Experts of a small language model.
Size: 13 layers, vocabulary 8192.
Experts: 96 squared leaky ReLU neurons an expert, 2 picks a token, a shared expert of 192 neurons.
Below are experts of layer 5 (counted from 0) of a mixture-of-experts language model. Rows are named router (the router's row for the expert), up (a neuron's input weights, with its number), down (a neuron's output weights, with its number) and show model dimensions 0-223. Each number is 500 + 25 x the weight over its row's rms, rounded and kept within 0 to 999. Numbers have three digits each.
After each expert's rows: a language model's description of what the expert responds to; "gets" lists some tokens that make up at least twice as much of what it gets as of all text. This comes from a sample of Wikipedia text that the model never trained on. Tokens count by the router's weight.

# expert 57
router:513491519500511507476495515474472495537500515484504487464541492467533520531475468487514460531514535498520465524531493518522498481468540448487510504477505535464513534492512492504471470513512469541524524461540480515465508526508500508475471478478459460532524512510529457538487501477518524544500476493485540544473498529513471477453489507503469517532504453490493538483490535528493495513529483515493491499526493514489524509536489514509532517522531487478529461524467477532495463510522463494540528533450473470498459449536508466489540489512518510509504548535461479532505530493468458530486487489486527491511506504515543511512480523467492500478522521450483458483502507531479483530542
up9:497519523476522456499473490494519485526495462475507483510541534525520505478513497473475456471481508540481464498496509486501435479494528489499502503474511474437439487525498547483474489490541475451502493521517528466436537472563452522453504467502529507519498504477485540546489473499495529498516521507521517554488485527515526503504480510504534520493500496513533494551481514544508513507456512472487451514498497521524466505521488535528433528546477503504486478505464496525527526499514504523505535479501494527526477513527500496452515497496524493504541496490473483501566490453507490497500531512507471512506523500523499459497480514507469506505475472480528493533529491514481499530505
down9:451527500532520527527495488489557484497492487503532489494496503453497475561536440499514521526462518525499480499537475483492516496458491445506455499509521496529534442487498505489484491501478462488462466516470465507495489491461508524519523526501506471476472467497520481536466502482520502465523541476511468503523499513512545569517475494482508485487490528528493462488470511479470517525494507504500512483551509510510456521473507507500492489485489489511563517482477504487466547481499505518519498497533459530478496538475508486502502502503517447529505445501509533529490507512521509515513523505504541478511499480487540472512487487450508468538585506491463487536500533502496489507477
up10:442502502473472518521502510498504497469488529507502477521521505488508526504501516464473493504478533497496511532529526519516517476490518530493488539504537558443484482511464525455492523513491495496476507501501423515522485585556478507513534508506507489479507540482500481488521441469505524506490473513477546573508484483484490505473473533499440473478518477560486489475507501427508511483500501499463505482462508482513494522511471483518489505525484513485487501460551516508430484519511534507507487497505497495527469469528504473514531465523502526518528533491492488513515492541497489470507506496510477495512482523518543473490479527502500568496507529500482517511474512468493461503498
down10:479463510487509484538513484506542514496524484479468513484506458484477471481475518476510492464497439526527484480488513467525506487541507522516510515470496485503468480511514494529504502527530508475495469504444504522510481478513475489454531505509524484494512489539505501511517482546535547490514518496503510535497476481486480467464489486510487515474535497518526514479506526480534466502452521451487508503454488529498548507463469503521501522526488467507532504504450527512521515474461489511492501516486503539520561528484490513510499508497488494466547462443534515504452482475521476487478530514430487517539504509457506548515510541523462510482521470562517507458491481493530524555486
up11:482480516536516481481500472456553498508485443489501495520535473465525503511479506509484534504508505543508534521496486521502450515492539526516544517517477482506465494539490490492509511535467483503480537480493479511471474489511467463471491479503470515480511507483468508455532445496547473473479554479517503520506479525528512466501505510497520483500469487511535519507495495498466509494493447530516456526542483498519447524525516499514468509484534516516498482513503468518510484481501492563486520500501464490540489462516554487499475460495518526536576541477470474475484501514552536474511506529514532489490481541513488499455477506436518507524500480448488498504487489497497479492485
down11:472548522508522484509477511521447512523536502472514448513494527499507516482501476505458506509501542456475496493511498451513504500496526558476477531543493498499542523473465534467450484542514488512520510526449477490466475484508466488491526484533484500471490525506489497488521494487483490500489522471467488502491499461498529499500500473517538503485510502524488535489544491495501490501508467501539494510483508541480483455509515510518516523486478522504477545495447481473478489497532487505519474506504523557478554499494439504435505473558463516523493476533501527493519520496513509583509502478511514508481481520510529495527474495463512512512536502558473461491476518483478482545468
up12:499506520520507496508487483485514507508480502501530525511527516513495496506517470512529497448549518516499501470490482448521541485536487483463495496525497510467475492527487539499504521509507542503522532515505482502455471498512555475504547482510518485510511553514495488545511463514472536502524495532546527503502532474518535535477448491448506479477492514499476468519528490442496484449504451451483508479474530451505503515467442506487516488540498532491506485474525506484530484476477498517507506479520469458486562509495521514505501493509527526504536511472473469558514495519474534476503475507485489496434511475503511506507452484492484577548537487502515485532498505504492499512475
down12:501484502502512524536500508478533539476487527524477515542508491567480468433444492505470458513519479475480470490502543490523524526491490490491529514522498451492518486496511486538502541496490495489485535533450511501496494513519528476512489516470485491511533491509471495506471513484537518473451519497522487445501486472471527475468469505492447489509470453523509479529554454519508470524463480494533527479473522517514466493489516559489518474532513513500471519477527491495483495521514473471494503480537501455468537509493505448520519533529500506482512508476519530508479530542512518470477480476471524496497484515505510466509423480534485486539496474503510540483512485496472479521524
up13:496518526499492500480482509483519492529492494503545470480548478483497489507478498479506451489483486522504493489478504485505464501493507508512505469486500476468509503506512530480502483466509469487489508445501506485454526476556490493433511478507502521526516475452476547543511489510481507459496504522517483535499457528491502512492511488484480497525457504517517533483478495550434523510494515491477453506523490473524472526512504553494457482518490526473554458512507519507516511514506501509503508564515468540501515500508553535452507468505508471550512487502509527495490490448493492522542518558499467505510535529519481490524501479461449554483490470494527453531535519488455491522536
down13:450525530528514478505467485511557524544512478478501494504476496484472536504571501487457539535467512492505508513523468462471551494510448487487504504530496459492535435546492512475494495464482498478453530486500473471473518487500498496515534490507469515494481512545529466516464520470521474512523534500515510501527499476500539527527521491496512458540491529515440503506498495500478490479487495479503502511515499485515464478499518493465532484532481487486524535496485485461486515487531498506518457487496484481504474533457481517488482469507502459514538446534462547513499475522486514506509464493508544502501491564487529484495472535494506495526561512467481490492488541495503513536501
Description: Colons after titles. Colons and separators after titles, names or teams in lists and tables, such as Cup: The Game, Bochum: Wurtz, plus line breaks.
gets: ":", "\n", " \"", " –", "-", " New"

# expert 14
router:514475529506505488461469504490493516530529532505504472468515491481549528537457512481533478517471510499540471483523505531524487482466495482463497523482482547497498533481540507516518477500480473534516512470549489540483492507494523500511491482497477482518521503491540467518479510479540503534484487470517522541479520503521486483464499474518479498528486452491498521485458521509493481512521464549470519504518457524488494522495449553498542523509541494436528477548453497522476486506531466492496514521494478503498471448529468471473483496511525515506504535515452466554524503479476471537472508487476527473498506506552540506534495516515487516512525481472531488473482509530490468544529
up2:561467477494492473492462500483524488486519526494508528509483494511467526493503518470512494509541521525495489493507514518510547472535519472525505519505522500521479494525535533513537494492482510469478515499527492506526527519511513521474509502473517465517525509508511495512507451471486480458503494470515512503473530484602480502495475503477489483472519485493496505501508508546525474517483510505519508469489437478514489502463474550501478476449503504475516498468506505500448504539485523524507459498524544409525495484511471532516471524482458522541519482467492435500499517558484482519497475511501508477527508499514472495554477498531492480500463515460536523496468512547526470522494
down2:478524506558489478481493465515476519453533530447486520499490479497499463522505507531507502517509478462503499523489553494493530461529482497490491515513495517473504499502495526501531476486461527464506533511475512464542485484486510484558499506522483493481542490496528495464520480490511497518510559499499528545482522466445514555450464437506494475542488512478508500533548432507493505496476516513497501533502493548487483529451521505497512504541473507512472504506500527516479478516487483521517522497476475498498484481491484506516450555503509488509521493499522488492535502489459500501481487474446511513519488526457482524516462479499524493527529482535443535540508501486457501519552
up3:499507548503525473513467517481421522530551488484517498492468480528492511514466484498438505507489495515510469479512500482501479528473478488499521512537455484502516525542514514499529465470458510514484518490513533491501487507520502488519449517527512479510521500544502487498473532459493501507513515476537511509496524492517483513494523501529446518496550472441481510496509502490498521510434543528513535510478507536492540470528486488486485489518481511476488488524513557531521485485461488452493465515504467511472481452512477533524540462472492499481495516506507485520452493484531451462526501461508439464503488491495510544482523536503467473511488514484477515483504503518516549521548
down3:503524508478482466571497476455545473522496499515518484497513532483499516520465495495477515486536452477535466490502502485469464518525505494533494476523497513499531506453514484507528479532512497518528516478487498472472463524526530505472528521516470499486500477455553513509470517472509450515448513450499522526513520499491520452509512525500502478533501488503540523470522501450514501534472527492487448474497527535504473511492523469510522458501508497515478518517533512531496538488497478535434448498497531523515489512530485495552522461510486505502505471514491501469442504479499469504545514500496481447482496523482537526487567536482513498509494488521503511455492540484513499507530
up4:519494543525470473550523457498530491541481527506483506495438499558520535514492491502521484508511473503479510494506491466486486472463496514516457572484504512513515521528509480473535490459461469523485520493508502491517489505480528474527502502497536470524540512511479519502504497508485523487561468461478527523460474500522479490503487446500509506508484516488542532525450534539443503505503513468498539483516506492510512525497476530489496487529495470537516509481487555492509487466510468486459544505513512519526522547474457537490475467505537493525504509505458540532509509459514476501522472485472463488503497493464493493499531493510528456481479491517487448483515503558462497508492
down4:515521521462468516521529489516514507503462507503477431505509467509501488488472514532530487522510538476540546482518567495473532528465497482483494490478497489524519512497480484464492474531483498476510504497524518545477495492497471482482456567496521517493504497505484491500466495548489484536490513486550472488483518442484463458488455516435490504482468517511500527509515497509491506484492466488492495520543504500476497476476490482481503474515529526477505495472488490493458502486494483497509482533452502460560504466526528496527512493480489483503532511495515478471492497478476543471525520544516484495502479490527555500532518511502509564506501527503578461541516547460534487502508
up5:547477507547525532490541460465520502489509509541481522503526435492476498518463507503488500516491502489518520495500470491479476495546488470467520512541499493515493508516507451485518500505470520533474521514505499530476507472462508469520493524472488510480488475495509454493503543513485463512519503473480563519487509527541509493489465479485487505505436502510501512476475500522483488545463442503451457544503468493492482510534504496498506514492478532529520547485505518468508511490502494487472500510484484504513525446479561494456446478473477491519494519532500528567486493468459470511490503519488510487515484509559493521472536468538509496523549473450519499539523514496508500509523
down5:483520501544489472517519466496510477486514528457462483466533516515519509497482501524467504487563467504502517499499520475479464501523492502458466521516452491491471494533516516471461549471528526527491525499483537509474488520501489511469476432487546468514514487517551516463516502495498473491463518503479500498547550512494520513493495540459534453445518441559526535502501515523523498501527531524519537509495494466501497449490471536509504458509458498537546469527484464499500469486473484464505513533491530517496480456472513498497516508504532512489496500518481481530524483494487516485498458491498510482491524516540544520498524509506520466519502519487484528508513482469480498448524
up6:507493498523481492487493487493484510480476508465551446495496552458526524510496492539532504517515466462517518539497516494491509489500498480486466530455434517518486523465515510518452514495511479478509495485533487482501473507497547461513578527504504500474485523534475497494513518492540526501527554503479469511525430511471519480507541497485502469490486509488494494487491507501459525481475516541494503454522514511540521514542485481488505490488510493490506453526498491519456493502520512519492521515487482475524478510479486500485496446456542546516499526492515498490535457467503450466525517464485555446499510513526504521499513475516478508501539508516457495549516518545526465531510
down6:528527488463484476491483507487539503552495475528506544539494536466504497499524500517485515526525471498507499531499476465477490494514454520516526498502496482561514492522494484473515490463450490464507466508427560496503527523516496494492520446480520509502506457513491447510517546519469492505509514522477544505494498558481470456510488535443485537512476467476492489502512512489486537491492504527485456514524502502493488480472497532500494538509517471465478538510463477470522511497519482468477475493507467504523523480450503512478494437455474502505537495492521540489492458495526508560495545502524515523525493493535503474515493545497512516507510470522512518540464515531496488513477
Description: Adverbs and word middles. Adverbs and qualifiers such as also, only, such, formerly, still, never, plus inner word pieces like Ca-val-ry, in-digenous.
gets: " also", " not", "ly", " United", " is", " only"

# expert 1
router:484460530529543485435466506492483508526557503467479468479543490477549511520472481448504446518503527522543509508537489540528472462483535479464497497485474514450496530497536507534494488523516502532523515459531486506495487496494540514490486455489512493520520509483519484537462534495554507514471475437475513495467513521483460479473518496523465560536475489470486519485474518533499468505508498534489502520535456522453522519507489533508505526498522475493527483531480455514473460513493476491541497550503478503488477488505501471493520478496510478493503530513469519507537534493495480526516475501494518492492489508505528511531470513529502515468512536507512479479491503520510453528522
up2:526480487545497494483485551482508510534445466494462500481556465509506548506487492519527491537477495498481484496497484490517523477518505496449488499507487488499466480494513476501516505501437513471509485500502525513509548458513506488540530481515528471491514497508497460533501491502506506486510446512444512514535561551459497526513478483526498518484490477536541514500511519503519495511464451469495466546520509534447501506490479513471497499494458501508467507492454500491466543499526515517482545473493505527518501481563467427452497466528572526508499512473520504514512477504487528506487500484516520536512507528486492504545499503501499544511493493532476513490485489519517489551489
down2:494525489502542474468502493488505505525503484505502519468487496495486500472510488537505489511441481479512487515505526520547456527495490512520540503532474523527474531471500523528493545498518489515494473520476488472482496473524523478477519465524514450525523532495501514554512488477499510444483506513484480474502512493510463538505483533536506511487542577481529493512502459498534492437505483489507457482518524487509502534473494457510496512506455521527507504468460454543513491502474480503479537506533511478497465492504472517495519486510499539467456482510426521523492459540466485520490500494459475511491489548528498486491489514477491543475509533569522505524522494486534464508463
up3:484526477527464502494516521497493522507509480499541442467516499488519537482513507512527501485468502519526508457490499508536491482485492520480545485427491491471505477489453534503541530526537526468493560470519451544511472510498488511473470477491493506509511493476519522491512508479479466478475502453463516514502463521491474495453506499530525546513513494470515487456489474496521491445506494548483516511508511524490499562495525473494485523484482490482496516529458506484521496505448501509566466537507457545513497534520514489475473453545495504523445504512520530482508523518462537539498539534508520481508526502494533514499480482480476504526495538505504494477527541492496476518479
down3:497560475482477509498480514501469474486538487540510464525508492552445511483542527534517496518484464517498494544527483554482500496468487483543511536465508478495530504491492499469519543496496563476511529485535488532496477533467527505541503538522481515490491458487485508446520510512479515444450493505515515517505482494513523473481538471485509514481493486495485487509532452533501546488460515468536479511516519509431488532477499548481471518486506514471489475530481512467510500467484514481507482503525486539536508489495459520504507442518495489522507475497518491475486503500471525496517519514524500497502465496498484479499528480453502534464484514548509513538555475512467508496470
up4:476520535473511518467480438483503517493515487471502560519518460516527504507477508535485507488550481493502481476522492523506451465514520481478479490542470520493504523506519518495515469545511536497532535495524474498502426530469545490494467487497481505519532518518533514555530461506488490474506475484448509486455487509503486483484529549517505512480478498522469483454511499516529512472493480524529478481505496474467528504524503467492549482450529501492502508547497472517505473542490501531474468518519545473520500505484497512464518490536549477517509530469512507491502543499481524500499469538520484454499454478502492491441457488465488496519529534477538507475485486478521511507500
down4:538490522522456534534511456511505448462513471459445529509489486520517504514489458494513495465523517504527493504505503488539518510519530470519505527478481548480507469459476501509489510500465539478509510470456504501526497539461501461538488490442479514482499492528493458503480490481504496551555515508523487521507485489482519502501497482468540527499509520461493508460536494488472474521516545523476477501506521542538517525505475519464488490524489515467520531547491483488492489470526520493523508517495493507516493560473494462500484479515498579515497509518481523533447519465497536480539461468454532521488517509483501476468440499504510535500525479509496506486483528502497461490492
up5:494497466515523533507467544503494485491521456487487492544477471518519517463506492486514528482468490534545510489527499471548540499500508538502515475473505487489460496511507553483470517454524500529494441509521521481505496541443547529502503496444479463505481451483491477484465468465509481473487525528529523512486478497487532522493478526483539522524495491468492503500535477499467477477512501471517533522508491509494476516529509478521529505476545480518494490501541463488526475539504482498491474515520495456467519501517510542457516483493507532511520525534501526532429493513497513508500514498506509528509517509494532504449479528485513522510538515498539444434481492488453462505524
down5:491500495547515510506456526495505532484501515473460504489494540517553478502504510470481506518472502512562506490542529489495482501494482532458557501512493480492437502489485509505488483519500494490535515500507507486505527514517518504502522450475495503507533491471519458515474483504504492522481478480504516501516481501513493501479476525484533523531521532498487486513551457509502519518490501477502497512491465478486469455477506506500473495506557472489513447512569477468484516505462466500495482530503511455504452492497530481511480504527534495480516530551491542522513518511494476485499484524498496499425551502508524500497535531483500439508560451502505429488512422527505484485520
up6:509491518516541500508507518507506470466502514506514489530467491503511510504503452493532522532476502507526525532526478501498515492478483504505468503491540527539547498522451534513545501491481492527460494489485492488496498486487490483493485494514474464497483554483523470493462506452521488447453524480524472498503483491513485496470489464495481536475534486524475510448497498502483472527532544488532466467518487497464514471505498491513520510484520540549488506525486533511436566517533518480538482510489503501477482473530466521512517501517452494533426515475479494536456493497548551519477485524527500471454488501496518485551521507513510535509516458505497478476460486525545479527481
down6:455475508507526496491493494518470533500501478488485504478501474512506531533519506532522476488485460481486483513533499537499508542505466514515484516453497508494518523550525475524504489501504480462518514502506530513480487499485476514500477483522460528477503470493481554515531509506487531441512472499502474494558486546495517506479475479526480524550510467483493505510475493502542528537480542521473503497483465491527484508545442499495479485504498512539516494436474520460448515466505504478529535595475480482471519495534491487479535494519474483519483479514506492570496509493486473479424502520495527537533474508482541493510506466519503480465479530529498500490508486497508491541498
Description: Prefix-like word starts. Word-initial pieces that act as prefixes or spatial prepositions, such as pre, super, under, post, inter, plus at, high, executive.
gets: " at", " E", " under", " re", " is", " pre"

# expert 56
router:488497525504500479471462489481483512512534525451499460466508526485532556536454470488515488514512532510495474506539517517512503451466559481496506487472502524477496533499499529501475482516529494550538535490516497521474474532542524515474478443472483498534502519473518454512482542498498495539464478453506504519490514525506493511491499483495474547507472506503486503499488528537478459487505472495468484508523430545467517505528466505490497527512496492470514483536485480507478474524523445487535532513483488482506470464491481484495507488514507505488491548535452486558518543474463465522504491488458529463502515492525519505509469537498480485475513531484507500503473542520471481524524
up2:492513483530535501509517499513455537448503492451428535529499502503502535508503490493533503500512491510472484525472531526493466487537525516507509526475483514506468511487465529497501528506510531499541513482489526519530457475485484491485467472516514512509508513487496496499490536482446486497518457468501487486498497517493488471494516538560455513530483505509448470477515504540499509480473498511500530536515503532485539543492508499461533476509532481490488497540534454483532450486498526446560493453475479488489511505500491481490518519485492462460549495494508515537507503496494497520529508488516496497476502512518484454474479503476567507477547549467468520483460492535469471478544
down2:510550483474502496521487474478493510501477489481501478501450482553495506489517498508495536496498537464461477551478527496459481518508512466502544425517484514500510466476465511476516508465511487508536519460467515480499495534513510482489474524497488534487520515511468490496499492481488503482510475496504488535502514493515502521525547530509481510513520540483512496507539452555520490522516474453456503520458494517477504519510480508478546469491509505493486515529519489510483498467466497505544512474497507538492584527470464473486462534504526461482567491482463517519491492520528509466503467467499504480479477530492507504501499480483556493507530478539468580513472487518519497525523
up3:488506497470520513469484484486536510481533469477485509550495522507533515521477507518466495470489524496505513502493485485510483508483498469500498491489528454480578556450501528498507471512513498498536485493508498509504462538485560479440457483503518548517522507487521525475469548513484444470557501442468502455489493506501519485494510492535527489541506506494469520486540521494509487489506477533506492539494489474507560474554501474479489498491506509506496515523536493483518477497473456477497475512473480511532519491480485512468546489543465463497489495550535487533513507491500442533523494483513519468476484482470555492512483488490534480500544491505496492518498454490541521497503
down3:496503484486483477496539488506479535505497469537497452502469505534521500486504484492494518526490512546494564539456516497492503486487486480490531455447537511456507532518496529487493498477520490484485443473460469491489491431514491517478474513471493580516535475513452549533514493458553521544513506502511506497527517519481488490512523508451478484476523469493487502500514459506492482514485485557467493511506498510497524529490454535544501479508475477497487524515496460513516521514490494485543472503484506523509525539500535518477512498499513509468499500499484503479534499518469533507528476491546505486506541530487543464484478441531493487547489469483481538460508502499521478499520
up4:511485475494487505497527514483538491517505544533477518500495493527499494523478496500447472491536475541486521466490502506514467477440472458517499536499541476476528510528518487492469441560453481464508515478510530502484533525514533476506558475501522499527504446511497482486514506532470517502511492514488495497521509498536515499471506517527483438453473520501517490504515491486532487491464464512499549479484520537506543495484534520523483557521489531505510489509512539479501479484475491523510567520479529502505523465468509493520513452486487461509511508518491583506463495479474483519542528459517502503439506451525493479502490508477506489505521487508501492532488496454493497491474
down4:540517475513514478502520493525472545487526510496495515527455500488462508533504472532531512492528460515492504498516531557523505479530513484494473482520500523464476508520467491524528481503506496495535479549484508492513513454501477552487488521496528455516461479509513490520471471482503454452451512513494462485509514487490469506464502539532494517471466469497508500499535486499490536526475559455499511477528489512564541480531483479474450512529465515535501486502532500524536533487496454503546484521498493509481536467489467492521539463526501537523515516473501493429507475521501544514517441460476502489493507483489496497507508482526508521507475543492493507463524455513496503504490
up5:494521478474468479522537473507497492479486457480502499492488525424526485494474499523516497529487519497506479498488476464520481508492531483520498504476486523500466486525501518463493512501467473458509545528528523507497465537499501498518473495501522516526495515468491425529479498527466460488493469486506480550489503511464542503485511487468554512483474521486486529526533500548526486486529471487503475503525489458499449493482497515488503482505486496495502496500526545452561498499502467459463567530485460520527500459496492504543496508513548489478464518519479488473502500535486468545487487496483526530527519511495570465497533520489502524535515482522484492504503460541518479550478
down5:535468507513497505495501517500536523508477483472486436498504556529490556486509521501493500493511514473477519500499439492523487565531487487495497531491516501481509456509564478523521492502510519502493525499465490565507464495540497530485509480518518460503443478501535491499482536532465489503481495524499497492462504491533521510478501540441491466519514527460530451460516510510527513495530544505501508483461523473510486471493474504489525530497507518454536523528517503454451493505495458490484478464486487526476496478519477507487521507494517519463483531497507537474521459552490467489508509502472496555445498541496491512493511496486483524508534499541536446520479496509485493485499
up6:514455498494477490509476493492550495524467538471531505530462499453476468498503491478482529464493525504507515472491522489500507516499528469530488499475494516529499509503520506519537501475466470466475520514525488505460509550486456503516522501483468498505467479517468491484491512493494482473467469495543476482556479505494521503522507482495533518531513506507453522543504507500495511524544483482537495534500522459450483495525509490549469498478504515491541492506523455526488503506511465545541535520508501463507526524551537527459529470514473493496468503479492501480527474550540508522530535524536485488473516460497451469481494533507499461534491503481550502522431476474524469517471
down6:506454504502489509506532509504469521502497518504436576501500444523494461504517528526512498503532498488548513482478565507530481463491464481471465525491555508502501483518493468519472479467513444517507471534525431452505507542498500463521473529546486462523511456503526510541507465456517510519501488488520517525552434466540544505492481488494530493482498508521476497523496479457516504490508493508509525500546482475525516501511485495460504521516543527466509488496527509498521489494505480537534500477461520470473465493516489495514535490484487506498478519482476495530508469523480470474468499495553514526487488495508496492503467502486514470527508514508541503501534514495531508466507
Description: Name-initial letters, th. Initial capital pieces of names such as St, Ma, W, H, S, plus the th piece inside names like Mathieson, Faith.
gets: "th", " W", " S", " D", " an", " St"

# expert 45
router:520485497517503499517485490444455509551515519485522493450524498474532512526474460497530502532477489533534476502536496537546457453492540488473502516500480561495501515487513514508470452516508476546494546472509488519456516509539525487498504446455488494505502499447508476511494509493498527517463483485505523552483501544489489471468506498501478525522488459474501542467476543536499494479533466503488517510505484545463512528536484519534494556505523494475524453507464485526476471482532475468510536537460489489501474460538504475487514521514506519498534541497490498536523517458481484514490492494460518471469526498551510499514490504484494502488517500491523472507463500511488496524514
up2:471519473540447475488505512517480503524499468476493439449584489471477491502473475513512471489525487499466547498487512521531475502466497482493506516545508501499482495506501506486484536476520486514483507485460488537482527475481536486487476493492469510457509472471529508503490513511495510528487549518534536512507467511511503497490515506500487490524489485478528511501516452496507474481482490495502510490506520523544490523567510464492485516518523494449475490516468453482487457503528526514555495502476540513514506471493514499510505431536519519490547512534506497508486534441485508463464490446490511496485493495545518537488504467539490516498540537505519460511524547492443516518513
down2:493485510526480478522507495502524524465491515452485498507486529511509499511481476492493492491453514483530510541536508525497486444492488524471480518487514513505444515503474512494497506501477447445493497507515541469537477479523510471515502483502478447537522494489515475517510529496459509524541494521467520478475490473517486499488496540511514518445504507512523468516460477517523487451460470475461471513480451480520518576475498492576474467535536525529466483500551489515530507499476550469487474502532508509480510521514501509500520522467500486508504550529483485473514510514514465494521480500513505539488501522518486486476478522516549467522494538517460430486489522511516525481521
up3:463527521536504500502481487528481487528538534498528503512459540513504506510523473510531504516522504523463475536476481465485470481476530534480502493484499506508521494468549579500491496523496513544500503502470460464509478567519489502518514492496465508534468463472470515520509500491444488501482485516487502507493520500520534516458511487487462482497520485473478485586552506553520524494505514535495522464521502504482511509518507530503454503522525520488455531498444458468504529498518497494502519481536489489487494457468485506485474472458484471536520521500486534464473494429510501498501501491508488501476524511516505491467471489488514580453501492500513502480508512523508479480482
down3:524481490506484516516496481501485462507523496521450499486522497497493523510455526537518529509562472490454506535509502501537486497488496553526480529505484501520497421526451484514494503468537522500497501527494493542507480512485532504498479544529530485449500530492478502470473515518499473513466487558531519475482477478470497527526509461484481542478517531470491503475451509455485469507508470543506504457487489489500456534500502491501488473478488546445458534512456491490521490512534510500525504506517515517472466520529508529480496500521498549464487536521505520533485539488511510450503448506504533444486504498464501486507524470505481491531513519489498473503519546525472489518472
up4:477509496529524535491481532493483486482512489492469500495497504509504487504459509491483479484473525472514494479505457474521542478493500475504506480415540504511471542486524469480509556520535512497534462486520441510529511501498439486466489498470511535484513549537498533513471529519526481524495531469530488552471470503512496502506459531459493456461520525501502513523535465502491533465484434473516483460506500475471474525503487533532529500535479479531486509487517521446494466514514522487496534531513480472495499434510497516488510553490506511453469515515504490498502517519490494480489513537510484494549498487493498542517514473486495523539540489495488502456547503497506479510506
down4:518490462482496543489510486504489517536525495499478522497513502459510537516508501509492477535527492497494471523480472464492509503500471524494465500514489527551530457521521452519516459521476479505513512498506503537530464504480496545488508469533529477531489550506490450496482514491483486507508493539478528527469477531530483521435508502490515522486498474486500507519484476494463499489449543492484476478496464498513458534497484493445438514505485527506515519481526543492488543437490568514486529461539510521471476513481480504531522509485520538523521498478522509499496499528556483503507490447491532524465492532489519506521506506519497483477530510489467465472453507480543491549462
up5:521515527501472501509503509466512510513504520520475486527469519475525519472512426495444481477499515502488465458481489456519519501531444506479531510525494497473488502461498447525504463534532474539505493533483480471537518462449482553489517497508460514480484512515526506479520488507471540514486450464480521471534533496505499482525515513487489468524486508548498484484487497499468547505484488492545498529506480511515498473504497509493499520491502523548490507500455525498481483507529471413540494495512535515483497530556461497489485488520483527496508524512507519515430497479514479452509485504522535534473483522520489460510513497501551454494528541522526523492475493483497492503509
down5:477467558489505476492483494530475478498490488574492481511450489474493515490478502509495478439506540559470504489477523463538529540527521508513496486495476483517488464502462512491493501510508516527524498468455518481524457527510462475516520501470497480504530515500538523495504478474511496466498475466547464491525516512514493469532529482488509497482465496508508513491503485477500498501538512524536470468512493495496540483470528513488461505522506492537494471479499533535483505450544485460527490502513562512514489469505487517467475540495503510533493510533485464482498503504498484502562502523548508472563484498519497484467457501501531501506439513530547560500503493493486479471534
up6:515476489496523473475511483510528554489495477466540465538456474508505483474528488489576510513503511485481515509501523506510502491490485472521524468526504439503528477512528488499518549502495480466492485472477501477487498486531440476498458541461482482500457509561518505499466531517505506515514504492517504506493473525478467486468507483515513510461475494443533499472473523531463490529521520480527493498542457529520492478521503478519518517467503492499507487515505469486502454494495533522509452508532506491474488538512468536506519514466561470566490538483489500529454486486516508469499541553522518509486504466536495507454507523461479509509536519469531518492519524490507482497529
down6:554447463487494513485537523495538535501525514475532452514480494540514504492500553477520512505521498495520514497470527505493494488447460476498516512464488481539522459477515469505534526468458473511504476492529518478482505483496541496481471508483489509490529529524497470502467508478520500528512522514486479501544476561472483475430529481533479508532505506505520505487524537482501513532456509525502484519514498487506508525483537438452479518510524489539509512511473511482483486479454516503493469469519546490524504469493499486536508489514530507485480493489506528483528452537462487486442523521508510525466504448510487476504490510476506462542523471458516525520470500494556489497535
Description: Surname endings. Final pieces of personal surnames and given names, such as -ić, -mann, -ker, -el, -son, plus the connectors and and &.
gets: "s", " and", "el", "er", "z", "y"